config.toml
n_layer = 13
lr_router = 0.000547
lr = 0.00374
Below are experts of layer 5 (counted from 0) of a mixture-of-experts language model. Rows are named router (the router's row for the expert), gate (a neuron's input weights, with its number), up (a neuron's input weights, with its number), down (a neuron's output weights, with its number) and show model dimensions 320-399. Each number is 500 + 50 x the weight over its row's rms, rounded and kept within 0 to 999. Numbers have three digits each.
After each expert's rows: "comes after" lists some tokens at least twice as common just before its tokens as in all text. This comes from a sample of Wikipedia text that the model never trained on. Tokens count by the router's weight.

# expert 103
router:518534477565606538406569484432551517511550504503534571511492491493590490512425518584536526487456471505577511445539458488493526444536588586559554569513507548506515536468485557505501576506506384490497409497488556543554528460428459476438469563
gate0:610561527461573489456445441389515585478441518552553592512490477512506530525471558524487511504536461450477518519516495570475482573468438587527455457474447515578363529537516528564603426584503558507467464454550467499480476518441479549538504513
up0:490544532440501519509506475545604475598509434454431504490475558468483503559490454539456509553541392518502631485495419533540529571456404540505471503435470509426442449545506559513441427472526485434499421479481510477566536612459437481521572517
down0:499610450492548487507472499473562512539478509492541396509558440520444534469459538443458429467512446551510418523527425557581496393445481543552543529513572513432477435536502529485528424606551509565502543427484539471414444483447469575414488506
gate1:542500535538486490463470488509541463548560518493473478460474528476493478462402531504512482449507477423495491498410507459474517457434537487508557550453507496492515550549559489419521550583487385521476554503527524536508481505423533445526540552
up1:563480460534533462514537482471559504472549445525584508435436469464573524497499452526594453559494489482565449438573523541494425548507544532520436527475465367571536483532479539449506584450513494508486469581462407502426505460453448510558478511
down1:501541494551538533541501472501412523457495488489451555501497456395479394518458513483449423471459528512508420534551507529413494505508493557436532392443533519495545379470593494593498520516483580528499414616490542540453546471456452424482480516
gate2:501452562544475537494629455501415532474525587437477523506501575485626484462469545547657500493481579484564466383664417474426477465515542449568526588551491572418508478612507583469543583552470491575441508499495555498507508543384480441446475475
up2:469433497541548478475517460518535548515506521391504551484482558544485374543589538474588484487521480526531506432555532510492548447332472520572502503543492510396528408516444494463502517479505522575478619521462497460489469463508546468426466491
down2:461505466488468479440525543463542511564586596484536531579483439409517493501546480382507492507544555579524405538579505502507379551497590421480469508482536502475432583491491504467440434476481559548521544531487571569391604467444477527485547468
comes after: " | ", " ", "; ", "| ", ": ", " ("

# expert 64
router:603505522462435511510531511434415517532420483459528481528564544482472532480479505459524492454531462470436534514564542555529530464573561594505471425513544488506597537513445402514506531476486521515466471554546540497550565522500519582485453481
gate0:622522446520501530507511442434468617384497558568606547517502475533445540509525569472474490488535496546539473482505574501530457499486483493542473445485524470525508575528516524587578545589480625534516553528520461489540489527457496506473468536
up0:369538598475532502468480525509522365580468446449408500470568503458583466496512430579513523516436485440463542535521464507472557506452493493482539561545501457434460460501511482467420505389536414457438486450475500454463477492449505504502489495
down0:520590475524546569444467503503582499519510519550524426461461474484546502420418470486489463568458511462533444463528477481471496401452473601486552466437492529468505463530524560399554393535601515577572537450526520436474503489458462601391419484
gate1:457497532458509500489394466487557393526490445486427518482568607447413491432494468439502494410523466546560509584479493448564520455491434472489610533534577463416497488547496452483523571471527530589539568496545450523509494554538517442504508481
up1:493533547572584461566513489563485553476537521545538522502510453498594508526557557553574538613588507495440510516541545601457417570455548532505464454529506447507545470470532598520484419433531432483452461467408430490470440426498474497490464558
down1:558545515532481486568537503478423488436560449352456522511500511442501491529490473452565492477515520540542488562551495479437501512600553500452553481475590504452476415569490520552466577470489470493443445535510520489443569546498502553529568458
gate2:523434468489536497489553515466371574490478446549484553505458614419513514500418462498480513383469469506499487468587487427494494431484484455474430557391437494453469536534356554569514483580506567505527586522490470486485563587452457487431517423
up2:447397507493472521396554435510450499505463469442457510528514522559451419560560600494535485444521358469537463446548449471488639505448467506603491490498562537388465423438490532586485567445482536564539521487432487465506508460533534431536464471
down2:443552499590530501500544463485454506518524582476568502562475399449549425456525432507485440528478558506512486460505456424503503557511607551526445457474463485583557492482497495447503496481395537481469457581426500445470493382540458586585492528
comes after: "0", "3", "1", "4", " | ", "5"

# expert 43
router:478453520523454518532530567459488503561430468536458487467514475468456448549480494527466596505616467585572498551591541469528534558493494490469470519473467459428467569459481566513444418523512423504630507535487499542470472530535484380519503498
gate0:579561480470624532495449480358472567446455601528537560427507545602500510526572497511480579480480459489475457545519520434489464493527440468538498471556487517490471558506500470563559507539460525496444544496534435488461484476500543500456520586
up0:432477586462501566475590460613521519538506399455502482527492480380482531500545547524528451519486445533516546464482436538526576493440524504482500488454514472514494444506525548380479481465539513505528480526456502537559507505417488477587559494
down0:585577450541561457377505452483562515508529545560479389491467476493393587482386487427517380571490523497555428548463479574641435436463486510623519534535528494500521439484470537451519370539488483462519577481515541453459443460573458531532471402
gate1:476467505528497415394503463510545498551503552519460425502529503469560546483501505449588504489521374483525410482417475411399507475433491504520574359511480523516507470496542505451562464593473566554552484448528501531570574527469512519486573520
up1:493489474554459452453546425471450578477498485507433451549433476533570515463518412524622549557564528556473357485523503488440533462446427538474465481517419525508473571521472594549489450505503631512565470493461430561467534495489477524488560537
down1:448483400575503463496526526533555518469512484470464578507544584408553538555509399530492455479520567401580461432524460481513475521470592528438412471473539460480541376544535494547490492539475565445492470576481405441441594464450543488572585515
gate2:540432520569518515547525414507416504458418490577449530494550626500514485509491472544544437440500567600482521526538504405569458500497537461538511586408565547368478525530508531567515526531528515528518554581517507504465521536447566419407492390
up2:486439497490484473432548484486467486522507518446540499465549532499509412532491573498540507472479397468470539476544462416524563530406580536526516424587484551398480456431417538490502555518475597532499517433441479456508515462475614503473469455
down2:549423497452530467491540519532608479475512525509576506516494506506507506450480368541451453508455545564569441493622493542452542424485573442494602526535512544515505470459552507454533486498391513395451553560498517615425534435645511513476502417
comes after: " | ", ", ", " in ", " (", "| ", "–"

# expert 2
router:482480415409536523595515499498491535502561482519506490441545496471418526458469492519488458515500444516415462475457467514500466458526529470513533507578496505430521500520484450485465509487516551482469531493496485552422491555509555449498544448
gate0:569509482513491436468480496385514533515500589542529510488522503568465484514523516501550513478507416463503414512536524587559442496466541522571467475519457492533473502551482518480557550564502569606473605469525435480460492499459522554541418557
up0:447498502518526614471447471555492472516458435498586522453554423496512510463514479476451494512486539502486550510523578402467557552520456463415529513459478435428522491459541598480354455380471515443524430465497494458472460516556468376521598501
down0:488545467518524553384455526537542367523538517553533534467493477550481589404394597345475499454504519509457470498444483601599474426459442544544613602491489487582489433549519509476478430500417506518498579448455472462484425444443474495469453493
gate1:487553496453538491500441565477537416464497541474508506566491525445470574506502544508460470455420423408494482557375420539490461481423492549518600516535546475411565463530537449482565494508461505530458522490482450441506515477500453424497564436
up1:508564382538512477532484551520509461470479527562494542497453505465523570565547522543538437557387489473461444504478401568439363531484495532477465582507483483462615480490487453492454435441437501490450488562431463516519475420535398501468524459
down1:551573541522405562490536452547541551505530561560415475486520489462566401439527529527556486413529559477590457493555472470512545535546455539513512562519583609584411366547466468457578484449558474548474446548532487518464486514527513545466603497
gate2:475398489512484472530434519448498511552436399516489590519430529397518462569446557451506540492533500552425497497493528365539463580462499446527535559462503561419409482561471519527598490502476456500559503494559474502538495556392517464452586427
up2:542453522473450470488555381507462459546465444514469505487495514518520478609609539490576544492539380579573471420573448434530610471406515522538473425477557545465469411480424476532448454539483539470574496478466546440487455499447516450559507492
down2:518505441516527501477495475450466503601481517521542631579535513472513491463446477495399522474474584554539447437578572547495441505564501571438457588441490506544466446518514418481524519489439504526455480463601449553432509463498467569488543512
comes after: " | ", ", ", " (", "| ", " in ", "–"

# expert 100
router:399451384410481517443467546508495556385540442461509560438573489581465558521527516471425493437536580480596473458434477495505459514515505611435493468440473444483536504458524438623548445444517463505391484492507485473533468492514536444532478508
gate0:511509478541598500532428402484490526535467524541568576553510509541408471497567492528495532504499500440418382520501465558579499502490486598513430540609446385493404660447477492579540458597465511529517534516539532468508494568483512575566494528
up0:459495534560496520479550483501476499531431504416417426399514545494562436561503491456507469555514452574578619557456504472488578574493416468502573483455501518421553429467565542430431493441574502439543465440494500543506475516535514381459535526
down0:465437488500464453469479491454581422499503544528548412531459490461547545397477543467442412461440531518494407459563368514540495451492476530486515518487520439489464499511556526434570489561509503570539465477425530432445475454546431507456468506
gate1:495459520517494495440456521490533419526526447452494502515613526470480527487544514434471538459487370442557493608508522478503576529433478493450546552547600544519427548488486447490527553521506513531618596399453535493517543568497475505506511506
up1:499503459523540433529483466458490536588584529565475496588381455483475523555578525542551487597510502540502432483516497509500478494525467496477397520498460521554523553477469550578540523402471467538497462457469375477456411536523511563519485565
down1:527550488565491511483574559554387460444629489443470598530545561454452555556489461561466434500557520499529406511438515564478509534525515601440511494490484521559507413529512551522600574467493495541455528504481425498486449518567524499441540485
gate2:570439533514499523473469484478382464426442472542496458609567517500544466482444559489512525445437513534520530514606478443538465517443497422551431662390526472440445504592462513614513515494562531494476541466613533506472567498454500351469512447
up2:514383554423491568516543430501436425462489360480521523504516588624585433508462592481509523485514420576488420493625485424505517493404501471547446521468479496410527483448470538558421538483455487556468561435510489491471544524488539396538444438
down2:493424501559547476471499543423563538563571585540504509532568540521526531451519533498440468560479533549491422517562474503487392507489538459487461504495550459594458573465542478493475503469497496496475482487539507569494520469452393554508454503
comes after: ".", "°", " | ", ":", "- Coordinates: ", "′"

# expert 77
router:391519575446436526495503532548484548509476535488486459479487492420545499583446441565517606581418407515472573434518527508441506423514593535551526504512353548470525498427519583566489464455454525441499475496551587554574427455564492595585454559
gate0:568529563537561397447483473369472557494462456542485545528551506546475501466473548488479533533488531436485479493514528552495466473465497478491449542568471445605487554548484499618485471561496541510452607445586445483474488543441531481588450527
up0:430487459510496668533460464601518468508482456477506450428522567483531501569580467529465502474562445520484485544483506421504563528512457498460534480405494517420501465439499530405484515445551506467528382525430505502559510463515469492409541460
down0:609536445520574479547540529590471534549545552524450433465451446566355545461507483442546500452557565480526353554565514558657507496543438557572446506529474539490466490442473550527522369547504465470473588478482498471500442415550508476470468414
gate1:564511609513459509469395474547508449549438577506485477491490458491382499531469460523475503505495424455489566592450487575543488474460502427428570479514563448496442463558540485520596501441498487487516529418572517494547525441520498393468470539
up1:479474357478574463514541472464507532459564456484566522539481495484594489492611485461598452603517498570508386497562527444464539512535486543523409536514496536490552521489472463496430534488542528572504450562370436446501466548458449572447540491
down1:522520531526532466564585588516398500474564493465446579480460514475529498506523516539480384461485610496561528544502525479487567633505468570521442466496543473591423395500525491482589507447510489517504532584588430516425453502465523508468561479
gate2:464418556590482519496501496468378559519505596499544518562515475546543458517463452415525499403472534506428501528548431412521566459397541475552504565412521534429497488580488540567504547555539537501509565455492482425522492532420484412474551491
up2:414480549488456524503478502519449521566501544421525501494541492610513478516452492451566497389507418526411417528532437392561586448378532475568554494481526506435532479490421500539514515535490565548484551441449516473505502514450528457508503547
down2:456511526436515448444464581581511501498509552451572494518564545471496461397493472511409562462439501529521495486542556504572485517569576443447504489434456509617531511421492468483471541568364404487453592501590500504450515475505449568548569489
comes after: " |", ")", ".", " |  |", " =", "==="

# expert 6
router:465497491557502568442493503521446493574550458516531520517498519456497484539529509527606476513444530451535526416492530519488577509463540549453566486491460518598453463446557522501586545469527513506441464478463581471500535463514464494498469579
gate0:597548493535590421498444474411550542499501566523511508459544532532501489449501472568528538577488488488454492513496526560544487515490458543510407465499410445563393651514480515547581504564496563466543511459483481450500505483449536556525491523
up0:411444499497452628531538522544503469515482393467477491521534458449502520539516510412433491452525412515504480488515498451455562512481483446483556523506498544443625322522495509436359532462509509518457489481536493513508470585580460464553504487
down0:537554514524467575494476517509535447476502466492508416530473444545517524549532392436478450581529536588572416502569520381564495419541476501437570429484448458525504413565555501498560460529559499570519584533460575562434458503506482560463418486
gate1:496487577535447464465418474487534491585568542501465507420491484481463498503524494547487538527492366472484506564430481458520511377474461504530540522491543452481487552491449474398512590518445520406560537441530588522475483548513471474406520567
up1:540543423538528541552501466558471486458512582525510512473448487447555524555551474532481431607459476561487488449536435502450494506486477536535500536534505486480556485483466494526474491435476462417448480586446524440482457462535390606464523585
down1:544527463556492498580432516531472468443447527550488534480482604414483453498491487529395394496494524538600524506467485478521469522559513565458517458515504503407500394514476483527544571453516488516535481569476454588487539544533458496436548543
gate2:557429499502500543465541453486459574519523553487489580502437562403585469511519496514598436525518574554467443463553471423552542507391521395477428567500529561421464456531515566558553501490510549498452520535493540423514580440448460532473552529
up2:379402511469458500447618455530521502524457542395438587407506486523493429576563558496593496495532514503438459459492541496589589445386534447574499412553544541445454434492433496489480418459470462575482530501456404418501452517515512459502411478
down2:583463463503520636443484439500486414507540575583549573487472510393519502442542506478536479456528425499538471548572539592525480496381598545470489515516459559529515566479499568407503434457444561459366488558499554568450551396556473530467520438
comes after: " | ", " ", ",", ".", "; ", ": "

# expert 46
router:526435456510563561557498409502564492488368446499548508471580509423422470468527533471537585477545550453591483458491549415514514482562576512519436572461559451563578417519543501498509499431569468471492566464451599438465427532518495477371501515
gate0:598460538526587468425490552403456545459427446521535542426532511501525507456539557464438441433566506468462510432553552547477512467533527513524461454469502425547390572443497517558553505481462605464495505466457480514437410431504444520532462450
up0:431542564486460604477562497508542538578551511452465499501550495553476509520523414489499558539474454520579450616453529487525505533468436449402543507469478554444609434499497502455439537519539470537498467483542458417554534600483500471450569555
down0:509580489573542565507441484603587440507506558580531461456496432507394413397425486368483480515460565575521401541484450451563486493443540487535531480530434492440461520529482584415510463513532527473529577507373516505407447438559457494473464494
gate1:505532549466523469480438531484509475526467543474487438506507482435467445426486501528556407524495407478493484510485474425588510444482465534497557511511586492417492489477521510484501545487483435552593619474494519426545530559409580471450539529
up1:540516422510492467539513404510483475392549489507484514574446485493477517484540482471439469575466486542482508474577480546407507541549519490497431489509473402592500423542491498541556507428515527483416472484435449529438527490560474599431495473
down1:538439490540483513520618474473490516566485492513451552545480457490499500493449467499493320451546457526567540511481534515533504529446503545510450366502502583590439379567540582537544498489457412540461537547488463506466532544534479494468497572
gate2:543336549544548490483515473444403568541492464559461539560469620485561457500484545489553456506527485505523520530606471451550499493466563449590418561375536553513463438489422513565554557590552567468485510455512499395499560568451478473450581480
up2:439462452500410530424536495502519477543523483469490524525552564540531367587505524458554610498539403527401497417509477488549591475395444506548468375550516571470431411571422449572477509441415510576502553557509539403519527563502539469494521398
down2:531498482412448609455533453524600437477579579482511502444511465474538504432563568511503488537501567549560432515579552520541556482492520493500487499505477535585484508475458395409457423522451517435372554486549556515484490427511535513522457508
comes after: " | ", "| ", ".", "; ", "–", ") | "

# expert 10
router:424474513487497598478465446566493587521552449552504633524494492553460498467433482493583480512489450600465476530567478489521490506425501476540527438544466477449520543445521499468510494398529434488526469446501508507545381510516501531507525502
gate0:563635476530536488454488523396528532505442511563526530547475552646432542417505545542514513540500524450437388558535488480465494529508480502537498526498465501577458564517414515521490497502528563542487500482484422514493463502507543379542508496
up0:421357482458509575527524481551475473497536438451532508464525478373592523615554433493511529428507449520534581471521576502532579489527508478463549478536524433427482423525577553460458514439529540475496516451535506470523514506457434569464536511
down0:557488508490512467428562460440559445522462441539470536458447500480455532477383403444464493444466529489473476410570488467496412384476416545502525486448471587523462467416522571413513427507526521502516546505550585497429409427414455574528440506
gate1:539474437448581541406454496533451472500422545445494439507518468449429542485503459606587538429519373471536422539516470462494475467494517498527565502558546508497561550545543461383490531538467509483494490354448580549474546577505530502463521444
up1:470503476573527352491520466504485490506558506529486474545439573504564485521601439473523399618482503560436498482533467530539511535564465498496443475475433530498464481545503528604508552418540474599497532558398451443539473495453361585473452545
down1:495463511492484512485504559555484503473553493434463540484451563406545495515537534528530437467558556489549457485488550561479462474505516516491420468479461533545442423516457513506532523483548544615438456531544448403475508518480475496650537580
gate2:567371422550457478502514373552421481492490491530503551521527541502454436483499553538596410487447487494507588554589547471514519521511514513585497513444520538444469483520472562572499468577584515536534519463557433501526534542460491407477512412
up2:477408499494468410433516421464525469484517445406550537518525527574439396481543534485571489507456394489476516528613518450495574492399512495561532377475521527391511448472449509526487494492568543542542467447512449503472512456493476455501477395
down2:511536529504571528455473412567582459500548492507472524568526371472582523419505471483464469418519508577493477573507524598520528429549489457447473645507509498512569556555418447500421478432424540435443518547470448504537545427513450606474491493
comes after: " | ", "0", "3", "4", "1", "5"

# expert 71
router:475563499496460532524519532548537517540475502454435452519461417538500513553426533505485590506423425480562491423548535450390483458529433534584527450463377554489400501487493485448503506509571489488489450493430494484492515568505498520548542552
gate0:595508490493557470448413463401506526476423501502493504496483453587509471453471518469481538497593544423446458504589581481602506482494468489543473553529510475589415560509496518594544466521480583592502530472550482456494377529421550502496462540
up0:420533536481458552568562556521492530513537455426477521428577553385500560568539455550480508472439377577480542492467455475413563536517507490470494468470424497406568493530485524438430495412558479478469461479469477503516554495530502501462518426
down0:518553426537510529416552542531555436423491538489537499407457476543463534478455562400657443492462476449495384486513509501525479414473457432485515539480423553450475454522414489510528342480527506521484556492511554475453494459581482551408438537
gate1:494507561490528484429512455493462448547496544501447494511414522409442526428439484513474501468461394439537571477480508457497596398446495471495587569519566517444526536538439517464508471550522502504523563420504570526569514500444515456529551537
up1:468474449528531431575543456474491518452549520579516494522456403505507512530573504532579477567547563555482475539555492545550434501447514463434395469571452441520467505490528470556560545439490578534412543487420458431427481505458395546423528558
down1:543547561505411502517621489475410484506548411487437501469520427518532507534586496499547466511589533518546463514557470451566510483443523579564550465490522506469484490435541541532531510437442523465537468666486479474457506521508487448495568539
gate2:568404559545471503543579459537347566557476476523379479466501580513526384556445515464482414487428468459530502531489575456453510514530496445525425628441513477475469494566487454518499459497530562479512476475581530465513506608496497510475576491
up2:401435474458495485451526538485520462495511465441403496482515492515550473559556554442541497419480306586528462480529488428557615509404484446591598492551540552379454384445441500564543421491526566529452547435415437526447479546515533471548525472
down2:430509493475457524499524486505484468470544606477599431511413399507481444449568472548448449467535532600515392526590488549514454473578548447493485493467504491607559543518545435481470507531397513485509593507523454457409483433502473569523535492
comes after: "\n", "\n\n", " |", "|", "0", "| "

# expert 95
router:535494567478429444485560551481517483491498452538508552516483469590550531570506488435558421459551623606570475450544491391450471538488487514451575555483534459459464532517498564565466426533591468463522531419503485523531444523400451436537515575
gate0:557495445458537453511465542362481490426501544520517559481472556489401521506509506508451507464474496514496445471590553592552450416474444525512425508528555489478406585502535521528475510538469526524448510564514461440455495457532552541604540488
up0:468505555547498564480507456616468462537467404515485449480603464465647539542487502504522484530514477473426543577518487446466569545474576470500578529423420490522593431507444515468506461483579490456465514385511526498552484519471484433389460508
down0:504538508580502468479516515490492420459484554509501361436451455486466509488407513312547417565539507499457441500513522530580479462436463482519519527427430521527402575529545453427466488522491518452471542502452492519480554450529524495462453468
gate1:492500507515532475468509522491601419590487541514468514517525595441513456449557597528476514419491435468477556606494502480530491453484500509461522489525539461434401585511460466489544527551465502553542597385538505513565478464451563485505526581
up1:426521369519488424618578484562455453409480475557497591502425523465558550513469565488551510503517484462528539528510529519418456502518531532542440467531463519549519498497528568522537542408465558501472442525471529419525450463467453576447494512
down1:606540457504506554479512525514485428467495512472428508502456567509572445556539567562518423534494554498453502524470422516371510506570552542479449477458484525557440425533464518499520558407470476507508543582601423472472501509504571498505576477
gate2:509429533520527549522554455419416442528477532538523409548509643528516496417503551459536483372498512602561454522563476513450461504459452498545454476362556515417517577648459567574501451469551565541479503488503508492486493527420528463441503541
up2:452438563479502485539541495449455526567509460416507480527471542529515389528543581515581537477533361510487408419542420339527609553492490475601514457518529523404415440498475499538442492467530588561490503436515449447477553449470540473545441507
down2:480502515580489448527565511460517474461476572449522589523475482458532509425491412523347452489412478467561434595593535549545542624492575521469473486489440487544517441439528431426549487529418558525429554531483451517535529476544379542443498502
comes after: "1", "2", "–", "In ", "012", "19"

# expert 78
router:488409476551526483440592562582536526473408483471474455525511485459470500527437541458510510461418437418585544521474558484400529560476420483382540512465516464456435433522460450403520496488549505499425489544452450505547461474466548551467486461
gate0:476524528510616500442472485445521596445417475556575549540529554565461543446570467496504571499508459518430480570533517558479498517513487525579416512488442495496461467488490485638545415449445556476476491505551515532449486540486463433506512492
up0:435482546547508547496501427555515461524564426486490503493501484458544470536550489473503513489482440540515525484527480381529560536550543472460543512519471411449558440488483567429466503433547536474543475448445495515576574546478478498451569526
down0:500575478520506541448493524516567397497466551487541430515432471554445511508439453433449384542469542569564498469510478606531507453424423498484514502565466483478457572526470488478479515489491536592458556458477461491427496506481425510506493512
gate1:457454571474474457483398433518415479498484518471496472539521554451462512470492465400526526427513369495482488581522494518499491517464470454461576503516475505388534501456534424446561527505528493507523493402473464540550588545511496486433585490
up1:485517382550536425414605463488454458492543487499608540535361528534538514565551445563416475526536499524530550476539441523498466576536563540498381585504450429503523469519454567521484484405488494561411481540417446473475409450464447488548482518
down1:506534532449464518489568535501431557520529552440352558548469505472465486553432468502444456452534511521543555492573490527443501565455522535517420525470540548505480397514468488525563493453423550529501480576508462554528467514492509484541487446
gate2:577423471553494481543591463462376406515429474554451474604521482436554441481480550490524464472496459568540536555549500474517578473474490504523369593370541540353473400521450504571523555498593546509516477517526476432467490500499520438470484495
up2:481424494484502458481572481538444481551453444504495557533550482454482432479541573476590516538569438501543534556538432461480567510374444488548450447399514596420438346486444427489495421485509548510488565528454471477466482455545601418469439479
down2:488466501527553560540495569485566469498450468430558507481532424541568570505572472448516462452482547544635392495544541509561475467544512480455488514580539524501529529447503417456368423482452584500488509519543511512525520477504490528443464453
comes after: "\n", "\n\n", "| Party", "andidate | Votes |", " ·", "|"

# expert 45
router:408448516522560531511499507528498518469503557448463572481564531525416431490544502501480517372485426514519567467578500433494498434428566534518433486464527498516465510454380522452424469531484489552425488494498502539543514557594395439496532464
gate0:553550475557547523464443509453489586484392458494518588504424545491505485529504499482547591541482530483459441505535492497540465466493527440510442529616585443484457575466580535574605464562489570511537503462527484455484488558420525605571490553
up0:464482550436511521480506442527512375528517527532454435483600487487498505536578446531506414494516472472509529557454515510514563561485429550525527484415425522447474469504461540435339546467553455389396511483459436529508500516517508436456507460
down0:491565477634428470409534544566500457458518538606459367463508473512507541487424493375549476481571555455504458537510560510527545521487441599558495469491454498507457441468490544463446443482552453495462537504376558459488395497425489489441500355
gate1:492509524482527450449555504487553447504496508502503491487408511517419459500440423508507490478446373482488519626527445533515553446449465452483557528559545514515444542526568501397540556568481486517551509447518575532543532531517574472464502471
up1:536486391537557395544503497527476519451537555475510513540444453462565388563573451492532542464491581541489405414534480464513518473561430473510444494513546470522503495524451493538524507416510535556443444549358487479534431528410432512464458558
down1:502486558508507459544584547478509517581605440411474538493472433436539444620594502545459384541627548515543532588507439456538471539573500571488545485492510463627419339486472521489534508499495493461491471584520475488443437517524480503533570503
gate2:485370505564498458480488521530425523557532516544542542494504608505506477492535430467520463424426489518478592533563470479512528553447572391519387585455515539463425496482455504520571444596535601539483509395531525509476496518489537374422471535
up2:384432495501502510505503510507463536538547483472492499505531583519490466561520461476534487431521462546527544604550435467505529469349504420506422462504536528446516398453398549524643392551517545548447460383498547456528528509471503501446460444
down2:609449492558529507450457431485526442508581548517495493516519445478523472474497430519490481581490510427560480490525486489645509448526522464427416526461450476550481555467515466454531407544434515443522433608580501490467591454513427494531487366
comes after: "\n\n", "\n", "==", ".", " =", "==="

# expert 22
router:423453542470536458518528517488493500520433570562493450492482468480539496443481488534505573492591489576520510441494533407495468536418548469501504474558502410513547574520397535542459485545484451470564507454428489494459473593515404368509473531
gate0:482526475511539428436404521448507507572481526492531545486490540547505539521558557513465455516459539502460537496535630507490481513444543495532477471502516504569495543504553522603604490524540588582452577448535462492455482531461528474552467503
up0:526476570466504588551554478473539479475503463439472451515574450447496491487519428484505615483502406527494431560460462518483556472511422473454551545446428417443523458496415552435438537464531448382556458490447443471554548473496432510454543487
down0:485552464515425423507564481560497527450534531485514507485529427500475512413448562439540515496461461576588506491522438539558450501512477468540547521472471611468461570473501446485500427503511437505496567516442498528457484481541513528395468443
gate1:498490547572581469401440477473483452536472563564499450440532507482489433468511508515478530468437406422471453472471444372396502464448478576492530420586437463529509540493514460557557504505471563410545536439489517502516530493406515511533494602
up1:497483469576569461479537445501464484519476589587506419445450454505503414530496451512484503476457476467445408462566493456407503477485490508457487461629407460562523499468425519556550405488437533461515536476434509560454471478412477540497439602
down1:435483491583450545490589462515501474420452477519451541521510601514557486577522421506460495509470495440599442521545483472410482552481550499520479470430561469441543364482456515584496454508492557482508447610493472512451512412491576430614645488
gate2:512396453530478548509437433506412524502449467548495479519499523475554472528407464534512481512453478529514518458601540432540538532421473519564460607535516547396401502568406605529566535544496519601572497484529548471434509608545460438423509476
up2:440407518492468543442480468528450518530436497492532445515518512503556454536504560494507495507518387522577531448573551397506582523332460538579516453627499524399470466475431530522557458481453509594531536452450530500483519506496552489516504508
down2:527512439490505507464458572448531419511410523504536473526531514515429523345459352545474402499511494563531556562565503555541515470449572538526606470514528484558549526417541457413477473455436549423461485493412566482418520467533504483493471549
comes after: " | ", ", ", "–", " (", " ", " in "

# expert 59
router:523493499487476499568506428527449533418500585599458455595534497482512492515501506525453482465471489487475515445556479495444527495525496437419488503385432626592530529529465383610464498489515512485602451569544497519531532535465525574549518483
gate0:539496470491496471556450564382485617430466538542511506497465562544508468505546561480512510493480497448500452549576529562537476467430514525559462526527449468551419589482483530554642491526452496551533575509487425532482378451511515505547529461
up0:501491502507515547494486482493529382553480448509419533432533456463536526529544545573479502472468463566451529469486519490505517506489501493478611494474488469437527422468537553488393484417565460455487454514482424429551516545530452448439563552
down0:466517481500482455500582478531500461489539468450511401496570501527510510475466449456470439563369499487536363499524492469563403485484373524572554477477491527523470515443481506513600499439504446540514547477513582454444574483499443565484556494
gate1:470507480514529501540458499447535462566433445500522467520520520445472500451527556473485508517486406461579541561443549472530559531467426514454520495510537515458541526479525399428571514459553551517553505416504518520492520479507587501468518559
up1:420412424515570454500543443451487576476428459546523496513427402550534461471596440467606507579497387525476381477613464549595459489451483472468442520498500490467526525483524439608473453442594559460516479492438516468456518471448534614452460522
down1:528458540494449464578538496496458484501478546519391471468511688490598439561514494580492396420530534492557498501502540530531555542435500513532460499456547488515523392533452477503505480540522500519499472474586524458406504512437462476494633534
gate2:551406434534501478574507540490421554565474478462449556615417557478493476521429488463492558545383501499506418510454447465502562492587509429526452509378551559483450454550490510591523503531542524525450477474498461495464544596493459504521529451
up2:368377547500490441498503467434516554494430434507527541515420575583484519572533544466598511421557379549515445480525452460456591527409414428497442429525497630440402416471424478530478490468446510544471533420463441494471460522427563471506549446
down2:508500538485551472494519489514424479523524484499594545508457509472492500426462479522487459500485507516540421453546433523545519475548531405452390513369525515597508499465462516423448519537410474462450562585507445544500538432558453534505535572
comes after: "\n", ".", " |", "2", "| ", "4"

# expert 81
router:483486450540439569508535498546475501539535477443508452557480493454528450603516529544467572460474429537417500457561488461485440472417561498545539470597522514492482547519423555484501551406504514486443518533471565422575476411542509480555438538
gate0:578543449489558525404420481397485600466469483539561542494542537568443530506602523515514473516496503470449460574572548522473387478533532538521463500516473452487442607553479544585556490597492594478512568499518483512401438557482550506532474472
up0:449478550506506506561576492584484457505517477414448482499512452418542497485474440485447532455543469502472554545513521457515644555443410455462528467489509479479501396463586529441408503411569458510466415484497482447592552480522468494447552499
down0:539565509491551546472501466478628421547506484487511421573501521516454599431432492435507472532457399483393440541517457549533565419518487541500559516520483533511503465436574496437524422553516390549458489498474468529460463470565485515497451469
gate1:509414556544466502488424510519477502608450464438512479520502586424483540540441563464475512440506426595525567533459451467482525421486538480473553538533568510484458499516460442541486496448456483508412538417575551471559467499540549420464571442
up1:507467484527636473549555443491443529432543508467557467550559444512555495487564501466537506531506464571511450424595490580502482566503430506484393544518545474504573535472481527484432484492528476478462513486363558505416556530468445558480509523
down1:609515523504504494677638562422407526474582496480450512499520511539486516541512476438484445484543593529509515397495500501524587524504507548526558501540566459545499422466597440537495476543506524557476519593517447497427568629473525493518527496
gate2:519435527564437569482502464467432530500458482502446527469480594450559474466426499517527479434492497557357524531614503494540545478464540466581385602422492564427511482554409560535550546549499481503565478546536504487512511523523511438490484402
up2:510423497491475547507464549496495466564501507437518518547514610544571487635508571488502538453577351606519499498590510509552611552413497467608424461522527575393501394456386579540446514504465476549515520465446490492544503511539500470437491410
down2:504528432531486542425484509461502466516587569565601556569473556477454477372596447489434504557484502562452462557586611563490548458475586437509490501528458430517479538420482416478482510411488536417404486498490496491501481463516502523530545511
comes after: "0", "3", " | ", "1", "\n", "2"